python train.py --normalize_top_k=false --head_dim=96 --init="uniform" --final_lr_fraction=0.05 --batch_tokens=131072 --steps=4056 --dataset="wikipedia_en"
Below are experts of layer 6 (counted from 0) of a mixture-of-experts language model. Rows are named router (the router's row for the expert) and show model dimensions 320-383. Each number is 128 + 24 x the weight over its row's rms, rounded and kept within 0 to 255.
After each expert's rows: a language model's description of what the expert responds to. This comes from a sample of Wikipedia text that the model never trained on.

# expert 16
router [137 132  88 131 142 109 117  81 113 124  77 148 144 125  83 136 129  89 106 140 133 129 114 147 108 117 168 142 159 100 141 132  86  91 165 152 125 126 141 120 130 167 109 155 108 116 112 123 119 188 120 133 140 133 118 106 207 124 122 165 128 153 107 130]
What it handles: Consonant-cluster pieces, digits. Short consonant-cluster word pieces such as gr, ch, Gl, th and single digits finishing years like 185-4 or 194-0.

# expert 8
router [131 116 153 118 120 100  93 121 142 171  85 160 125 111 107 135 146 147 115 154 122  66 167 126 120  89 122 113 103  87 139 110  91 126 125 162 151 103 127 131 146 130 115 129 130 138 126 116 168 124 131 101 136 102  89 176 134 105 118 135  81 158 116 109]
What it handles: Word-final pieces. Last pieces of names and foreign words ending before a space, such as Ech-ols, Wa-its, Gaz-a, Giron-de, Plumb-ers.

# expert 2
router [141 147 121 121 118 115 104 116  87 156 126 150 111 103 133 176 134 150 122 127 120 107 143 166 153 134 165  96  94 119 153  91  68 118 133 150 156 111 170 150 206  99 114 132 121 133 183  89 135 176 132 108 138  94 126 137 165 153 130 145 126 160 148 107]
What it handles: Foreign name pieces. Middle and final pieces of non-English names and places, often with diacritics or Turkish, Indian, Arabic spellings, such as Riya, Kanyakumari, Sz-é-kes.

# expert 11
router [165 108 112 115 110 103 113 109 106 149 116 173 140 104 107 106 147 109 122 128 101 139 130  83 109 138 104 125 128 112 149 115  94  84 140 110 151 134 115 120 154 175 121 148 109 136 162 143 168 138  90  82 118  88 122 178 154 100 128 128 107 146 159 123]
What it handles: Two-digit numbers. Two-digit number pieces in match-goal minutes (40'), geographic coordinates, dates, money amounts and ISBNs.

# expert 23
router [165 126  88 153 123 156 105 133 140 148 119 139 161 103 136 147 144  81 124 147 109 118 172 124 128 133 157  89 141 105 156 110 102 126 121 149 126 133 113  74 132 106 101 160  77 116 120 112 145 154 104 103 114 128 127 155 159 133  83 138 111 139 138 115]
What it handles: Line breaks, headings. Line and paragraph breaks at the end of sentences or table rows, section markers ==, and infobox or table labels like Apps, Total, Goals.

# expert 4
router [130 115 124 156  72 115 101 123 102 146  96 135 115 123 103 172 126 102 100 146 108 109 144  82 144 122 160  99 141 121 188 122 127 117 136 115 158 122 147 105 142 144 128 146  71 157 130  82 162 138  78  96 111 123 104 108 145 153 119 136 110 130 116 124]
What it handles: Sentence and line starts. Sentence-ending punctuation, line breaks, list dashes and table bars right before a new sentence or entry, plus infobox field names like Born, Died, Country.

# expert 18
router [162 136 105 142 119 142 117 120  99 146 119 180 144 146 131 123 128 106  98 161 142 133 141 109  86 130 166 114 105 105 164 115 129  96 141 139 121 145  98 107 162 147 113 130 121 124 156 109 164 124 132 140 118 101 128 160 175 144 128 144 106 161 155 121]
What it handles: Determiners after prepositions. Words right after a preposition, mostly the, a, his, and place names or noun phrase starts, such as of the, in New York.

# expert 15
router [149 105 140  91  97  64 123 108 123 101 100 149 164 111 125 154 155  87 158 134 140 104 121 101 104 111 118  89 120 128 134 109 116 125 147  87 153 129 119  99 123 132 141 148 100 159 148 141 113 168 110 140  94 102  90 139 144 171 140 132 101 162 160 101]
What it handles: Main verbs, participles. Past participles and main verbs following was/is/were/to in narrative prose, such as held, made, played, found, announced.

# expert 0
router [170 124  94 132 116 104 117 124 127 138 124 145 177 109 128 124 163 112  97 140 115 108 161 114 124 135 129  93 123  97 172 102 145 108 108 153 122 115 154 116 108 148 149 159  86 151 138 120 114 137  98 111 132 105  81 124 162 109 124 154 135 143 140 122]
What it handles: Word-initial fragments. Opening pieces of longer lowercase or capitalized words split into subwords, such as ec in eccentric, di in dimorphism, sch in schedule.

# expert 20
router [130 110  99 147 126 112 128  76 110 136 108 165 144 102 100 118 153 108 114 128  97 137 163 127  72 148 130 120 109 115 148 122 131  85 141 163 126 133 137 106 120 148 125 121 125 131 149 102 132 148 109  77 118 104 136 118 159 131 106 166 123 118 119 106]
What it handles: Punctuation and conjunctions. Commas, colons, semicolons, and, of and including that separate titles, list items and taxonomy fields like Class: or Discipline:.

# expert 3
router [150 114 125  71 121 104  91 145  70 186 136 149 118 110 104 139 149 142 130 141 118 157 158 135 136  92 129 127  97 114 138  63 152 119 134 130 125  68 127 116 123 141 145 163 138 103 129 110 151 123  86 139 146 113  94 134 128 135 119 185  98 120 141 133]
What it handles: Early inner word pieces. Short consonant-vowel fragments near the start of a split word, often rare or foreign names, such as h-und-redth, h-ung-er, st-all-ions.

# expert 22
router [135 107 105 151  87 134  83  83 133 157 106 163  98 100 113 109 126 129 102 162 105  82 173 139  73  85 111  64  94 103 155  81 108 129 138 145 168 121 117 124 113 128 102 148  89 155 169 125 136 126 122 102 130 143 118 152 139 108 146 136 105 142 108 107]
What it handles: Media and institution nouns. Nouns for works and institutions such as film, album, television, opera, University, plus noun-forming endings like -ation, -ist.

# expert 21
router [156  73  89 139  94 103 124  93 113 106  95 164 158 114 142 141 114  94 117 140 104 123 141 147  95 138 142 123 114 105 154  70 153 113 140 174 131  86 141 148 155 147 126 154 134 156 100 137 129 148  96 130 110  90  94 133 115 143 116 161 137 152 161 138]
What it handles: Hyphens and dashes. Hyphens, en dashes and slashes joining compounds, ranges, ISBNs and scores, such as one-year, 1866–1955, 7.25/10, plus prefixes un-, non-, semi-.

# expert 10
router [149  92 123 161 156 124 109  95 147 157  86 114 158 145 180  99 155  90  79 143  84  89 133 116  97 118 140 145 109 131 121  92 104 110 130 130 124 110 146 113 153 160 101 134  91 123 134 143 113 122 110  97 126 138 122 128 146 136  81 131 106 175 142 148]
What it handles: Nouns before of. Role and institution nouns and abstract heads usually followed by of, such as member, death, Minister, jurisdiction, responsibility, plus decade prefixes like 201.

# expert 6
router [159 111 134 105  72 140 105  98 129 162  99 134 181 116 138 135 141  96 114 132 127  96 127  87 134 102 124 104 117 120 141  90 121 135 140 136 171 121 154  90 133 164 136 152  99 140 130 168 128 144 138 103 117 140 118 125 113 103  91 126 130 167 137 141]
What it handles: Modifiers before nouns. Adjectives, numbers and noun modifiers right before a head noun, such as two, several, British, state highways, small cockpit, short stories.

# expert 17
router [162 112 105 127 111 119 123 146 131 144 145 128  99  91 111 138 131 117 141 140  95 111 166 115 156 151 136 105  72  99 128 134 121 107 155 184 148 143 131 103 179 148 127 195 140 103 128 138 135 163 117 112 109 122 111 119 151 122 115 131 128 163 108 110]
What it handles: Table cell numbers. Single-digit numbers, year endings and short codes in pipe tables of sports results and statistics, such as USA, MF, CAT 1.

# expert 19
router [146 149  72 108 129 126 118  98 139 151 107 134 193 127 109 148 176  84 144 140 118 115 126  86 147 122 150 129 157 113 127 149 132  87 135 136 139  84 122  94 171 133 118 154  98 142 134 111 137 108 127 139 110 149 147 129 124 106  85 149  76 143 186 127]
What it handles: Articles in census text. "the" after a preposition, "at" in housing-density sentences, and table pipes in census, geography and route tables.

# expert 9
router [171 113  94  94 137 123 143 125 105 140 130 157 139  99 137 139 120  81 148 129 119  71 155 109 127 157 143 114 131  87 108 100  75 112 166 132 162 107 144 157 110 169 167 125 154 132 146 141 112 140 125 120  90  93 146 119 129 144  87 123 131 142 129  75]
What it handles: Clause-break punctuation. Commas after opening phrases (In recent years, For example), sentence-final periods, However/but/although, and pieces of large numbers and times.

# expert 13
router [162 131 116 171 130 145 136 116 117 143 126 105 145 116  71 170 144  86 135 138 107 130 163 161 138  90 201 107 132  90 150 108 142 125 122  88 130 140 142 111 100 131 106 171 106 133 142  99 162 130  97 123 132 120 108 149 127 149 103 124 122 104 113  97]
What it handles: Mid-word pieces, birth info. Middle pieces of uncommon words and surnames (Perc-ud-ani, cat-ap-ult), plus born, table dividers, and the parenthesis or dash in birth and office-term lines.

# expert 5
router [141  88 107 174  92  75 100 146 110 128  91 133 145  90 122 151 124 137 113 155  99  83 143 118 128 128 112 116 142 115 134  76  69 159 164 150 126 140 121 138 144 159 125 130 117 161 190 123 131 118 116 107 148 106  99 139 141 131 124 163  86 149 127 113]
What it handles: Person names, apostrophes. Common first names and name pieces in credits and tables (John, William, Stephanie), plus apostrophes, quotation marks and commas between names.

# expert 14
router [182 145 161 107 130  95 119 118 139 153 100 122 158 123 129 146 138  63 151 127 101 128 159 103 109 127 122  89  87  85 118 151 131  89 128  97 105 121 110  87 135 121 124 136 133 129 186 103 163 159 120 127 147 144 143 108 115 134 105 122 105 134 147 105]
What it handles: Table bars, prepositions. Table cell separators between numbers in sports and results tables, and time or place prepositions such as in, on, during, since.

# expert 12
router [166 123 125 130 110  86 118 109 132 143  85 164 150  99 134 138 136  95 148 151  91  77 124 125 130 107 149 123 151  98 120  75  96 124 158  82 180 122 115 104 148 169 146 146 133 117 176 128 169 118 120 149  98 118 114 118 131 166  95 124 144 168 134 118]
What it handles: Verbs and adverbs. Auxiliaries, pronouns and connectives in running prose, such as was, is, which, also, been, and adverb endings like -ily, -ably.

# expert 7
router [149 125  89 118 123  78 122 107 121 155 101 164 152 129 114 126 167  89 126 150  80 136 131 103 103 148 163 117 114 120 121 114 171 113 146  83 122 117 116 119 139 116 100 136 118 144 155 115 116 188 110 106  95 127 120 162 149 168 154 160 102 128 111  38]
What it handles: Prepositions after verbs. Prepositions and linking verbs that introduce an object phrase, such as led by, align with, ran for, including, against.

# expert 1
router [126  97 116  83 138 131 144 141 136 129 161  97 136 107 110 137 156 132  64 161 121  98 175 154 101 103 134 111 112 114 104 133 116 120 162 172 158  67 166  99 132 150 120 164 151 164 127 132 119 182  71  91 123 120  89 130 126 123 119 114 137 148 138  96]
What it handles: Word-final suffix pieces. Closing pieces of words and names, especially surnames in lists and tables, plus closing brackets, such as Bell-er-by, polar-ization, Ib-sen.